Below are experts of layer 3 (counted from 0) of a mixture-of-experts language model. Rows are named router (the router's row for the expert), up (a neuron's input weights, with its number) and show model dimensions 192-223. Each number is 50 + 15 x the weight over its row's rms, rounded and kept within 0 to 99.
After each expert's rows: "gets" lists some tokens that make up at least twice as much of what it gets as of all text. This comes from a sample of Wikipedia text that the model never trained on. Tokens count by the router's weight.

# expert 26
router:47 26 76 32 37 61 58 27 69 67 50 21 60 67 40 52 69 65 51 39 50 63 32 69 59 54 59 58 39 68 49 41
up0:42 06 71 72 51 49 73 48 75 52 49 40 31 47 29 27 46 34 46 43 49 60 47 43 50 39 51 48 47 46 49 35
up1:16 54 53 50 65 52 52 48 57 50 46 50 53 22 62 80 69 60 57 43 42 16 69 47 61 60 42 38 42 20 67 53
up2:55 44 67 55 53 20 77 70 40 67 40 68 38 58 34 19 81 88 44 30 63 63 60 27 72 23 60 37 44 62 32 80
up3:63 40 68 59 48 57 55 29 51 43 50 58 58 51 62 45 66 82 74 16 71 50 61 26 62 28 75 49 49 17 64 77
up4:54 21 41 47 25 41 38 53 49 56 77 40 40 49 27 43 50 28 55 41 21 20 42 18 20 38 19 42 62 38 14 50
up5:45 38 42 36 36 62 57 36 48 46 45 50 33 76 31 51 23 47 28 65 64 54 66 49 39 59 48 41 45 61 31 49
up6:51 80 50 52 67 43 33 61 46 46 56 54 39 58 14 31 65 60 73 13 42 48 52 43 03 58 34 43 63 32 70 32
up7:29 50 22 51 72 33 44 50 50 46 58 48 53 47 50 44 53 37 48 47 58 59 56 48 55 48 45 44 65 23 66 45
up8:38 38 64 57 39 25 64 35 70 62 34 63 29 61 45 27 43 77 38 49 26 64 48 48 49 56 32 61 58 81 51 55
up9:47 35 64 37 43 57 74 41 38 32 33 35 31 17 58 53 43 18 55 47 32 44 43 56 28 61 58 44 77 69 68 34
up10:48 26 70 59 57 43 73 46 37 67 53 62 34 58 29 02 60 19 55 46 89 44 51 44 39 30 61 33 43 62 43 19
up11:26 55 51 38 52 55 58 47 52 45 87 43 46 45 48 50 37 37 33 52 59 43 49 36 39 62 57 54 25 53 55 51
up12:43 83 26 60 47 48 63 27 61 86 37 69 51 45 35 62 36 35 45 67 18 49 55 48 72 43 60 65 58 45 37 58
up13:50 34 50 55 49 30 51 46 31 44 23 31 70 81 53 48 25 28 35 72 42 32 26 49 56 49 59 55 30 63 62 65
up14:45 49 30 38 58 54 74 62 49 67 54 33 63 51 51 85 56 41 37 24 45 48 42 10 70 35 48 53 33 85 48 29
up15:19 43 55 39 59 74 59 57 68 51 67 52 22 69 69 41 31 69 38 55 55 47 38 68 43 56 42 59 29 73 46 67
up16:18 31 69 49 79 51 41 43 45 56 46 59 67 83 48 46 24 40 47 35 37 62 38 67 57 45 72 56 46 14 31 32
up17:62 59 57 69 32 57 51 34 73 34 65 36 20 79 30 33 39 55 62 34 22 42 67 59 47 81 36 38 40 48 64 56
up18:48 50 46 45 45 55 53 09 37 30 49 20 56 73 38 72 56 35 46 52 56 72 62 54 56 52 64 40 65 63 47 29
up19:30 39 70 46 70 46 29 35 43 88 78 65 39 63 50 44 40 48 56 54 43 64 70 52 41 22 58 37 56 37 43 61
up20:35 69 26 60 68 52 44 34 42 48 70 57 46 49 66 43 58 61 47 53 46 59 60 24 49 60 40 54 60 38 50 51
up21:24 29 82 39 64 42 55 56 44 55 33 39 58 67 45 40 62 54 52 47 76 40 39 61 53 42 61 64 61 40 29 70
up22:58 46 61 24 52 59 48 62 43 72 42 63 34 58 43 50 62 49 23 50 61 56 70 38 69 44 52 46 80 73 49 47
up23:25 53 68 31 60 21 36 26 56 62 51 54 40 34 27 44 42 28 43 25 57 47 66 58 45 45 77 64 52 45 36 56
up24:37 63 66 64 54 26 77 55 62 40 55 43 37 63 28 36 54 29 73 49 44 73 42 49 38 27 56 40 42 34 28 40
up25:46 25 54 26 47 30 51 52 51 59 32 69 35 63 41 35 44 00 72 57 54 40 25 40 46 53 31 35 63 56 50 42
up26:39 66 66 53 41 58 42 65 43 27 50 44 74 84 64 47 46 41 61 41 52 83 59 53 54 76 62 83 36 38 65 44
up27:69 32 39 45 32 54 41 41 64 43 44 38 55 49 40 39 62 36 54 49 47 48 68 66 55 70 50 31 30 57 52 19
up28:20 48 81 76 81 58 62 66 35 64 49 80 48 78 48 16 59 49 66 46 71 56 65 53 58 16 55 70 65 44 38 59
up29:60 22 47 66 54 69 37 04 44 46 50 66 41 41 65 78 78 60 58 27 35 62 60 62 35 67 19 40 67 59 52 58
up30:30 18 38 64 28 32 90 49 55 44 62 56 44 38 56 48 25 33 32 49 60 35 23 55 34 37 51 66 58 83 35 41
up31:58 57 75 49 29 44 73 16 50 99 59 64 14 39 80 40 60 51 29 23 40 36 54 69 59 56 34 38 24 66 35 50
up32:39 77 38 51 58 65 44 27 38 45 37 46 30 60 64 40 37 33 53 66 45 62 52 70 12 42 33 52 37 66 51 28
gets: " |", "|", ";", " –", "gn", "af"

# expert 18
router:62 69 59 40 51 51 49 48 58 48 41 30 65 34 58 63 55 70 44 85 45 51 32 48 51 77 53 30 39 44 89 54
up0:50 34 43 59 50 26 49 66 48 37 23 36 57 62 65 50 49 45 31 36 61 39 75 59 43 40 42 39 26 63 39 60
up1:40 48 36 21 42 20 51 27 32 61 31 16 26 76 55 38 82 51 66 49 57 47 71 42 81 59 41 75 29 68 60 64
up2:27 66 41 63 65 65 36 70 57 28 62 71 46 68 48 67 53 43 56 33 40 47 54 54 33 83 19 31 59 56 38 42
up3:33 58 62 52 62 55 49 43 14 70 71 51 51 50 50 44 52 39 65 55 61 68 23 51 63 66 32 24 45 59 59 75
up4:39 67 66 72 43 59 42 62 41 62 54 23 63 61 60 50 63 64 53 66 33 52 71 26 36 42 34 64 62 34 64 55
up5:64 54 23 36 41 52 46 60 53 55 37 44 19 73 61 48 67 72 52 38 69 46 27 51 86 49 41 37 69 59 52 53
up6:80 64 65 43 46 54 35 68 63 50 46 65 49 56 40 33 23 56 49 66 42 89 83 45 50 95 71 53 48 43 55 31
up7:74 46 82 52 42 43 72 38 63 62 56 34 42 69 58 50 55 62 63 50 59 53 41 54 44 65 28 51 57 52 60 62
up8:74 52 50 81 29 47 33 15 37 35 08 57 55 63 61 62 66 46 38 37 50 43 70 73 69 28 65 58 43 62 52 55
up9:62 58 41 56 65 43 44 49 68 59 45 47 56 45 61 60 68 50 41 42 83 57 38 56 38 54 35 36 56 30 48 51
up10:61 70 61 69 48 42 60 53 51 60 59 22 76 31 59 61 39 54 33 60 40 39 46 49 55 53 43 68 66 40 41 54
up11:45 39 69 35 60 33 61 23 64 32 61 57 48 60 37 54 73 57 56 60 61 47 49 27 38 56 57 42 56 60 47 33
up12:71 67 52 36 58 35 86 45 35 45 55 41 36 60 30 45 51 43 58 21 66 65 47 51 59 42 39 50 69 40 60 46
up13:51 49 35 58 68 50 42 43 80 63 87 45 44 65 40 71 55 33 64 52 44 47 30 35 46 99 47 48 57 73 76 66
up14:52 74 54 49 49 32 34 60 61 39 32 27 67 76 52 65 53 78 51 43 40 70 62 56 41 49 52 53 36 18 56 39
up15:49 31 83 47 53 53 71 35 56 64 42 20 53 47 58 67 32 56 66 56 61 40 60 58 40 30 31 44 42 54 35 83
up16:82 60 71 36 60 62 50 62 91 20 46 39 43 55 35 55 34 55 68 33 46 50 46 37 60 88 39 54 52 76 64 67
up17:40 59 41 65 60 62 32 60 83 32 21 82 54 55 20 52 53 60 29 38 62 48 43 41 71 25 56 34 43 64 65 54
up18:33 45 63 36 52 72 62 67 48 55 17 21 64 63 68 43 52 60 49 44 71 36 47 51 43 59 65 42 50 41 55 38
up19:24 49 57 33 54 47 40 49 68 29 59 45 26 41 49 50 57 57 57 47 86 50 28 46 36 64 44 49 22 64 64 63
up20:44 38 84 59 48 62 42 40 27 46 53 47 32 14 29 47 50 23 44 44 66 39 16 65 35 11 66 54 40 67 56 57
up21:41 31 54 54 59 84 67 20 31 49 47 43 48 67 42 37 67 45 43 22 31 45 32 28 51 58 54 56 49 62 84 45
up22:60 62 31 29 23 68 40 48 34 44 30 31 45 54 30 45 44 61 39 33 39 36 25 36 46 40 40 46 61 59 58 70
up23:35 43 48 45 43 54 45 25 52 71 53 63 65 49 49 53 61 38 39 66 14 49 58 46 05 38 74 50 43 83 66 51
up24:35 52 74 63 41 65 44 77 35 29 49 49 30 62 34 41 53 34 50 62 66 54 34 33 81 58 28 62 55 50 43 59
up25:41 50 61 24 51 46 52 52 30 42 37 67 61 63 68 53 63 81 50 61 57 48 63 57 41 65 34 68 28 69 74 38
up26:46 21 69 99 46 51 61 78 51 44 28 32 59 50 54 59 58 45 60 54 69 70 45 32 21 54 49 24 27 31 57 45
up27:28 44 68 75 35 51 70 26 52 59 47 47 30 70 62 61 18 47 45 29 40 69 49 59 50 51 28 56 54 68 30 27
up28:43 22 69 74 49 47 64 54 32 59 57 55 61 57 66 73 66 61 41 35 35 54 53 63 40 44 52 62 80 64 58 64
up29:63 35 50 35 29 44 42 43 42 31 43 44 55 37 29 68 58 54 55 46 35 16 53 19 33 46 72 38 31 63 71 50
up30:76 54 51 58 55 59 50 26 72 54 63 61 61 57 47 32 41 64 28 58 40 40 51 14 50 48 49 46 68 43 45 48
up31:56 57 48 48 67 47 59 42 62 43 40 53 66 61 29 26 68 58 66 61 72 27 65 57 58 64 56 36 57 68 44 63
up32:13 67 53 75 57 71 60 52 88 53 42 45 62 61 81 29 50 65 55 47 56 71 57 41 49 44 52 35 39 46 39 88
gets: "-", " |", " –", " -", "\n ", " —"

# expert 11
router:36 43 68 77 61 83 55 55 41 56 37 71 47 40 22 55 12 50 59 52 61 58 71 40 20 62 55 59 69 67 41 16
up0:36 81 94 81 35 58 49 53 54 44 52 28 55 29 35 42 46 44 38 60 56 69 33 43 79 51 11 49 42 66 54 41
up1:30 45 39 65 41 66 75 35 73 34 57 50 52 42 39 73 64 52 28 51 55 44 39 38 40 26 48 43 64 62 54 53
up2:38 44 87 80 44 49 63 58 38 60 41 46 48 32 49 42 38 45 58 53 55 24 86 57 51 62 35 46 72 50 59 52
up3:58 53 76 46 38 24 50 41 46 44 58 38 52 56 45 47 18 45 25 58 57 51 53 79 54 52 58 35 49 21 32 49
up4:49 46 51 69 40 33 32 50 38 54 54 48 52 40 37 57 38 66 59 61 53 69 62 50 35 26 60 39 36 46 49 46
up5:41 35 72 66 40 64 50 46 53 21 36 50 64 53 53 62 33 65 37 70 51 47 54 33 56 33 54 40 64 33 61 36
up6:50 60 44 22 37 81 60 27 76 50 67 52 66 63 53 50 35 49 78 43 34 40 62 51 37 87 41 42 60 68 44 62
up7:42 53 51 64 54 64 63 74 66 58 64 51 70 66 33 49 23 49 85 53 51 70 63 56 58 66 46 32 30 59 57 29
up8:46 71 47 70 54 82 41 42 64 44 41 33 47 39 47 77 66 58 44 34 41 55 58 31 76 48 50 37 67 64 54 33
up9:13 47 68 69 81 52 48 66 59 49 39 38 72 33 79 78 46 64 55 47 56 48 57 54 40 15 42 39 65 58 56 63
up10:67 68 24 61 36 49 41 66 41 45 47 75 69 65 66 60 79 47 32 46 45 65 40 41 51 28 30 48 62 64 47 28
up11:37 39 30 63 40 74 33 38 33 50 68 64 56 47 25 72 70 67 61 60 55 27 77 67 65 75 51 44 43 68 41 66
up12:53 55 37 47 37 39 51 72 62 52 77 30 40 55 33 42 47 57 46 62 63 69 36 71 49 47 40 55 45 59 61 33
up13:32 41 56 78 69 45 79 44 93 44 65 59 52 44 41 39 61 58 48 58 55 86 68 52 55 74 17 36 43 42 23 26
up14:42 41 72 42 41 61 49 66 64 59 62 42 60 53 50 61 50 54 56 64 35 71 54 68 34 65 46 50 18 46 36 87
up15:86 66 47 53 51 63 51 51 35 31 30 38 59 44 52 64 44 51 36 57 55 35 27 21 46 13 63 46 52 75 50 84
up16:63 70 40 55 55 62 54 41 50 43 16 57 36 32 59 67 33 64 60 27 45 32 84 38 55 35 37 35 38 55 44 47
up17:29 35 64 77 60 47 36 49 38 26 70 71 61 23 47 86 36 66 31 34 19 66 61 58 58 31 53 33 47 82 55 40
up18:28 30 43 12 48 63 55 42 51 62 32 64 65 50 59 44 68 63 38 51 33 67 69 38 47 79 60 78 78 78 59 73
up19:87 45 30 81 50 92 58 47 19 76 35 73 61 52 59 72 51 62 45 26 40 50 55 39 39 55 78 31 57 29 15 44
up20:49 59 51 55 32 36 78 52 47 47 51 27 73 58 42 60 35 61 50 44 24 65 47 39 60 32 55 72 68 61 66 32
up21:44 52 68 72 27 56 70 46 49 47 51 61 33 47 56 64 62 46 63 74 38 55 79 51 26 43 56 45 43 64 37 72
up22:34 50 48 53 50 43 62 40 43 33 63 74 17 24 34 54 41 53 41 63 56 46 58 23 25 40 49 75 38 52 57 37
up23:57 45 40 26 32 43 24 34 51 46 47 67 56 56 61 67 38 61 52 33 52 40 44 38 71 41 57 42 41 09 65 59
up24:41 29 57 49 47 61 60 45 44 22 43 59 65 55 51 87 64 76 43 54 46 36 58 61 68 61 14 50 54 46 43 41
up25:44 55 38 60 59 57 66 60 67 25 57 43 10 23 66 52 67 39 39 31 44 70 37 53 35 39 84 40 48 87 18 20
up26:59 46 54 64 69 61 71 47 54 71 44 42 31 72 60 39 31 48 51 25 29 78 50 65 64 46 56 37 26 47 55 54
up27:44 56 70 64 55 41 31 30 27 51 44 51 32 36 36 68 39 74 71 54 35 61 60 35 48 67 59 50 41 14 59 47
up28:40 54 47 49 58 67 52 46 45 58 41 72 29 41 42 38 42 48 43 67 47 51 46 72 36 56 37 48 70 44 52 81
up29:29 47 64 46 77 45 40 66 45 29 48 69 36 55 10 80 89 54 33 35 67 61 55 53 42 38 58 57 48 39 38 49
up30:36 32 33 38 61 42 43 63 40 57 34 68 23 64 60 29 43 51 40 16 43 60 36 37 73 58 44 51 37 24 22 17
up31:53 14 45 45 35 45 43 33 36 36 66 47 38 48 51 45 75 62 33 47 52 46 45 42 38 48 72 34 18 42 43 74
up32:51 42 69 43 43 52 68 58 60 65 59 53 40 23 36 45 35 62 50 56 27 44 74 53 31 56 70 44 78 43 16 45
gets: " from", " =", " de", " A", " pro", "W"

# expert 29
router:66 62 60 57 46 53 63 53 16 52 68 60 54 62 71 58 58 64 68 44 30 34 53 41 67 69 36 74 60 41 28 35
up0:52 35 51 46 45 71 36 42 64 64 40 70 48 34 70 40 52 54 46 85 28 35 48 70 52 70 62 49 23 14 67 45
up1:50 59 48 53 53 47 70 48 50 63 76 63 30 50 51 45 40 34 32 55 61 38 44 20 44 68 22 53 28 43 67 55
up2:64 63 65 40 50 65 61 43 54 68 62 70 30 28 51 38 45 66 58 26 44 52 33 38 44 54 62 46 74 53 57 77
up3:59 54 81 73 62 05 52 35 40 37 49 60 48 61 82 33 57 43 41 55 61 42 88 57 30 48 48 40 42 44 45 26
up4:60 56 53 77 51 50 29 46 25 57 50 52 53 72 40 52 30 25 47 36 38 33 56 71 40 84 48 59 23 81 44 60
up5:57 51 45 37 54 71 57 57 42 33 46 55 56 43 36 54 61 42 50 56 60 52 49 43 61 43 53 40 26 42 38 48
up6:30 47 54 62 45 58 45 44 63 64 65 37 61 60 29 68 29 36 54 43 60 43 48 21 99 44 47 47 20 57 60 61
up7:30 57 26 37 30 46 60 48 46 74 50 47 48 64 66 16 49 38 58 49 13 37 50 24 54 53 30 45 52 64 29 56
up8:51 62 31 37 51 52 76 46 40 54 45 30 56 41 49 49 71 31 51 39 37 32 56 28 51 35 43 60 57 43 61 53
up9:35 57 80 61 60 51 49 78 58 63 31 57 20 29 35 33 57 16 22 56 52 43 38 42 67 69 70 64 69 44 49 32
up10:37 66 62 52 63 68 40 66 54 89 47 53 20 55 87 78 68 68 50 34 80 73 80 26 47 51 65 45 38 62 60 54
up11:70 44 51 63 38 47 54 50 52 56 74 64 20 45 66 51 46 75 74 47 50 48 77 05 57 68 81 57 49 31 29 37
up12:34 12 67 43 51 41 39 53 39 60 61 52 39 77 53 77 50 55 80 52 65 58 42 40 38 80 59 41 50 40 70 56
up13:40 37 36 49 54 74 55 53 54 50 48 34 60 40 53 85 47 57 42 23 39 02 57 38 54 58 59 40 69 70 43 41
up14:55 27 37 53 62 54 51 34 30 27 69 41 83 68 62 40 62 64 46 44 57 50 42 50 67 26 65 28 14 76 62 27
up15:56 58 57 49 66 80 50 33 38 50 14 19 37 31 38 66 40 71 65 38 37 51 53 49 34 62 57 87 80 75 39 40
up16:23 64 73 36 48 49 48 59 12 38 59 75 46 54 54 25 56 39 29 53 65 50 71 28 42 43 50 31 70 50 36 60
up17:55 24 80 68 43 51 86 64 28 62 42 54 44 61 37 50 37 48 71 58 64 51 39 52 39 80 46 60 64 43 27 47
up18:48 36 57 71 65 32 88 44 31 93 61 57 28 40 69 57 36 61 75 65 49 25 63 88 52 64 58 25 40 61 60 61
up19:63 49 50 47 34 57 44 40 23 35 39 47 18 70 54 33 55 47 26 56 55 84 54 59 35 48 60 42 77 53 40 47
up20:33 39 60 56 43 41 75 49 59 53 46 57 65 31 71 74 41 48 45 48 44 46 57 61 55 73 58 67 43 60 53 39
up21:49 41 35 28 60 77 43 52 61 41 77 40 64 60 79 66 51 33 68 20 35 30 65 28 45 16 28 52 43 75 29 58
up22:35 49 59 56 39 59 44 53 59 33 58 47 39 34 51 54 45 81 52 70 51 58 80 40 49 48 47 54 66 40 40 48
up23:53 56 59 61 62 37 39 56 60 61 53 36 46 46 78 58 61 54 46 52 46 33 54 35 55 72 44 53 50 18 73 58
up24:27 68 47 75 46 53 50 46 53 44 65 68 73 19 60 58 25 71 46 30 75 49 60 53 59 53 40 61 43 62 34 32
up25:42 27 85 35 61 50 33 54 40 46 56 45 46 86 49 33 82 27 51 57 49 39 28 32 69 59 64 61 52 29 50 62
up26:64 55 41 54 48 65 73 42 47 58 25 66 60 50 68 22 52 42 59 49 32 41 64 30 33 24 16 67 48 49 44 26
up27:41 61 79 37 54 65 39 40 61 42 25 41 30 58 62 59 74 56 23 41 48 52 81 94 42 63 68 54 35 65 81 62
up28:68 69 40 38 64 55 45 40 50 57 40 46 45 55 64 30 31 53 35 46 34 53 52 27 32 47 68 68 55 43 36 49
up29:47 53 46 47 22 69 46 43 25 45 84 40 38 64 46 34 59 71 44 53 56 32 35 55 34 47 58 25 39 74 60 21
up30:53 86 62 36 63 77 68 27 57 71 29 37 28 41 47 49 64 34 44 50 60 28 43 63 52 42 39 42 00 46 39 56
up31:53 46 64 53 46 50 57 40 84 17 76 35 30 47 61 62 39 63 59 87 27 46 41 57 48 51 52 41 53 40 63 51
up32:46 54 52 40 80 64 47 63 63 47 44 49 44 68 63 21 58 84 82 11 49 51 63 39 50 43 37 60 27 48 40 61
gets: " in", " on", " at", " by", " In", "In"

# expert 27
router:62 29 48 47 34 15 63 27 41 45 32 18 59 48 71 45 51 36 41 29 48 41 66 41 62 33 45 62 66 43 63 74
up0:64 43 60 64 75 81 32 60 92 76 48 66 02 29 33 74 54 34 37 71 46 24 52 41 57 70 66 49 54 49 26 75
up1:44 42 82 49 46 53 50 25 55 73 55 70 48 51 59 36 28 50 58 43 33 10 85 17 72 52 47 43 54 52 16 83
up2:85 43 25 59 26 18 35 36 66 26 48 37 42 38 30 60 54 39 50 22 55 58 39 36 50 65 56 55 52 31 63 58
up3:50 63 65 46 38 54 49 27 39 49 62 49 51 50 37 61 53 28 30 57 44 62 60 30 67 52 33 50 52 47 46 56
up4:54 38 39 60 57 26 60 49 46 38 27 47 42 30 64 42 51 32 42 33 79 60 46 19 52 21 32 26 44 78 48 75
up5:17 58 55 61 47 26 87 36 70 73 50 63 81 66 32 48 31 45 34 39 58 58 46 13 80 47 46 68 84 63 67 48
up6:61 17 17 49 50 56 52 45 67 53 43 22 88 55 64 61 36 49 40 53 77 45 60 54 73 65 49 70 50 79 66 84
up7:61 47 51 67 41 42 43 49 58 68 35 59 59 37 83 22 40 43 39 15 36 31 48 39 51 76 42 30 97 51 71 56
up8:59 57 43 30 25 38 40 83 60 60 60 45 39 55 53 45 49 49 44 39 65 43 44 55 78 35 68 32 48 34 49 72
up9:67 51 45 57 41 32 53 73 69 41 63 47 78 42 81 27 32 54 54 41 73 32 72 36 55 36 51 58 97 56 51 43
up10:36 68 47 72 66 49 42 45 74 28 53 22 20 45 50 45 69 39 37 57 52 24 34 65 67 45 47 32 51 19 67 53
up11:52 32 56 50 35 28 59 40 45 69 44 81 47 62 69 63 49 46 27 20 55 21 51 17 76 40 75 49 41 60 44 67
up12:33 38 48 45 45 37 53 52 53 21 42 45 61 58 35 72 61 53 45 42 49 70 30 66 39 52 58 39 52 69 59 58
up13:58 68 64 57 56 49 35 34 28 47 41 61 69 31 47 43 65 59 35 57 54 82 62 37 60 72 35 48 60 52 38 74
up14:21 42 54 48 52 18 42 37 25 52 58 41 36 44 51 48 68 47 49 57 47 56 33 20 49 47 46 51 35 75 47 69
up15:47 31 35 55 44 31 44 52 42 50 51 66 69 57 51 58 41 59 38 61 36 74 76 27 60 55 72 34 25 70 55 33
up16:45 53 42 68 34 69 61 27 51 21 46 63 37 22 48 31 63 34 22 21 55 53 55 52 42 35 45 74 89 69 70 62
up17:29 81 66 74 34 63 56 16 56 46 46 38 48 33 41 65 64 63 53 72 89 30 59 60 38 61 50 49 45 50 41 81
up18:66 29 28 67 57 37 50 52 67 45 58 59 51 56 25 56 64 48 46 64 61 54 72 53 47 67 78 43 37 43 57 67
up19:67 54 62 60 40 25 42 49 56 42 16 60 37 41 34 39 61 36 52 23 33 38 22 44 40 36 60 66 30 35 79 41
up20:39 55 40 30 41 32 38 42 48 37 57 68 53 80 59 69 52 42 26 65 59 43 72 34 80 53 46 57 31 28 71 60
up21:95 66 28 54 34 61 72 53 51 65 52 61 68 46 71 58 43 62 48 24 59 33 42 38 46 68 42 57 47 29 56 41
up22:59 66 45 52 16 41 59 74 47 44 26 46 71 80 72 52 58 60 73 49 38 57 44 61 43 16 36 56 73 33 50 61
up23:26 45 40 90 52 69 51 41 18 33 56 42 66 49 75 63 43 48 49 63 20 55 51 31 49 18 64 45 39 26 21 33
up24:55 72 66 69 36 28 50 70 37 52 54 57 25 45 67 48 15 57 40 67 55 40 45 52 48 43 35 24 49 26 56 24
up25:62 62 70 57 26 29 64 55 80 52 43 49 65 51 57 52 70 60 67 63 36 37 47 85 48 27 59 50 23 62 45 50
up26:56 44 58 54 46 24 52 40 19 34 70 74 45 53 70 54 49 40 49 12 42 45 59 48 68 41 50 51 58 76 65 49
up27:49 35 34 47 49 62 67 52 47 58 43 43 24 62 49 52 43 50 41 34 45 52 49 25 64 57 70 67 71 42 42 30
up28:85 34 59 73 76 34 57 62 36 51 19 57 60 48 69 62 44 39 43 28 58 50 55 53 57 56 52 35 55 18 46 53
up29:47 28 54 68 50 64 47 44 55 47 57 46 53 55 58 80 62 38 56 53 56 40 97 47 64 63 51 32 60 27 39 63
up30:69 23 28 34 38 62 55 49 35 61 54 63 23 40 63 30 47 29 55 51 42 61 61 23 56 42 42 49 70 32 33 43
up31:38 51 49 75 34 57 51 35 34 32 79 36 55 56 31 40 52 56 53 54 27 50 74 35 48 52 75 35 47 56 52 41
up32:43 48 22 50 27 26 64 25 40 64 62 37 55 34 56 61 67 35 15 32 35 43 42 40 85 46 37 55 37 64 50 64
gets: "\n\n", "\n", "le", "ap", "ew", "eg"

# expert 31
router:27 57 24 51 69 29 68 57 32 41 58 31 63 66 32 41 86 29 47 58 58 55 69 59 37 64 65 32 40 40 26 47
up0:59 70 40 67 44 11 64 35 57 36 52 45 42 29 61 46 46 83 57 41 61 35 65 38 61 54 41 49 40 51 61 64
up1:70 43 78 55 65 32 58 47 41 48 59 20 44 90 72 91 36 42 57 29 47 40 53 30 50 51 29 61 51 47 29 70
up2:63 49 49 42 33 46 82 32 41 60 37 40 51 58 37 03 84 49 39 60 72 43 53 44 67 40 53 49 25 38 41 61
up3:31 76 57 51 72 08 68 46 57 46 54 69 51 42 59 68 55 69 53 51 55 64 42 39 36 43 42 41 37 11 47 45
up4:42 59 53 64 75 47 50 38 83 41 35 61 14 40 51 68 43 53 45 28 48 90 30 30 54 51 50 53 53 70 39 36
up5:19 52 61 42 42 64 35 44 37 56 59 75 54 49 69 48 69 47 37 34 76 29 88 39 56 58 63 42 41 62 60 43
up6:58 63 79 35 56 40 70 73 32 46 49 47 51 51 44 66 28 63 49 77 57 42 38 44 39 53 59 37 47 44 71 51
up7:36 52 39 26 46 59 26 36 73 49 48 35 39 57 72 82 32 59 64 40 43 43 46 57 60 32 65 51 50 45 77 32
up8:59 57 25 10 53 46 59 53 44 74 40 42 46 63 55 36 56 64 37 62 62 43 65 11 39 78 42 30 59 41 47 61
up9:36 61 40 37 24 49 42 28 56 61 68 09 55 46 41 54 56 55 31 33 59 45 44 42 73 55 58 57 41 62 35 35
up10:68 45 80 53 64 45 55 52 82 53 51 68 42 58 68 44 54 60 34 56 43 68 48 44 68 79 28 43 48 48 39 73
up11:36 33 38 83 52 55 43 57 47 58 40 35 65 43 37 60 56 68 43 62 24 35 60 45 41 44 44 47 45 31 43 32
up12:52 51 62 71 57 61 55 40 88 71 27 25 34 64 55 53 43 40 41 26 58 38 50 52 43 76 64 34 74 45 09 56
up13:19 57 60 49 37 67 59 41 47 41 24 59 31 59 40 52 63 62 78 37 71 47 45 27 50 28 68 50 24 28 82 41
up14:58 56 58 42 38 50 97 61 21 49 65 32 63 69 48 41 37 32 35 74 24 55 54 48 45 60 43 62 61 47 44 48
up15:39 30 64 78 40 76 59 38 59 74 57 51 11 36 43 63 27 48 44 50 73 51 55 59 63 45 31 61 76 32 38 41
up16:47 71 61 49 60 46 51 56 49 44 51 60 43 55 55 46 22 76 64 37 34 53 52 54 41 52 60 41 41 00 78 48
up17:44 24 60 16 49 43 35 51 46 53 46 80 39 47 40 40 32 37 79 69 57 59 40 46 56 36 66 59 68 44 34 83
up18:32 57 33 55 50 57 23 79 55 55 37 44 68 37 51 49 66 48 44 25 61 71 62 40 55 52 37 75 61 61 75 53
up19:57 67 51 13 53 56 58 37 32 39 41 65 62 73 42 48 48 57 64 39 47 36 79 26 14 50 67 33 60 51 54 66
up20:49 62 48 71 60 21 75 35 59 27 41 56 50 47 74 54 35 43 27 42 43 66 43 49 60 63 39 63 47 35 48 48
up21:39 47 48 17 36 62 72 71 67 46 07 38 34 55 59 59 51 73 58 72 73 31 54 69 60 42 17 68 64 25 60 48
up22:47 69 67 64 52 73 44 54 41 36 70 41 44 09 51 51 79 50 43 48 66 54 70 63 27 44 47 52 35 53 50 62
up23:19 54 70 70 74 58 51 43 53 62 55 64 44 45 47 92 60 51 24 43 57 42 55 68 46 54 53 50 49 57 58 41
up24:29 53 46 49 56 29 57 22 46 29 52 66 41 76 31 42 26 64 68 18 64 21 55 37 59 56 45 43 39 49 56 29
up25:78 46 39 33 48 48 63 31 40 41 58 57 58 69 56 79 69 36 48 47 68 58 38 39 42 56 43 41 20 36 63 37
up26:55 63 64 55 50 30 45 43 54 46 51 66 46 60 24 43 50 51 43 35 65 37 59 24 37 50 46 41 41 41 38 38
up27:18 57 33 45 60 46 69 64 47 64 49 50 45 73 65 61 55 56 56 50 48 71 66 64 36 59 56 57 54 40 72 41
up28:50 31 51 28 69 48 73 64 43 60 55 55 61 53 43 47 69 41 66 28 65 55 49 45 51 13 45 31 52 80 32 63
up29:48 41 66 41 25 73 59 58 50 67 42 50 30 47 57 66 64 62 75 63 43 53 70 44 40 35 33 30 70 60 50 63
up30:61 46 41 40 53 54 37 65 50 38 55 75 25 59 42 53 60 28 39 47 41 50 75 49 51 55 46 31 54 68 24 48
up31:59 57 72 28 32 35 65 40 51 55 35 33 58 51 45 39 56 58 23 21 34 34 52 17 46 77 17 26 51 48 47 33
up32:63 33 58 27 35 60 49 42 43 43 51 45 51 67 34 24 64 63 33 29 50 74 35 74 52 72 60 33 59 40 44 28
gets: "'", " \"", " New", " I", " S", " un"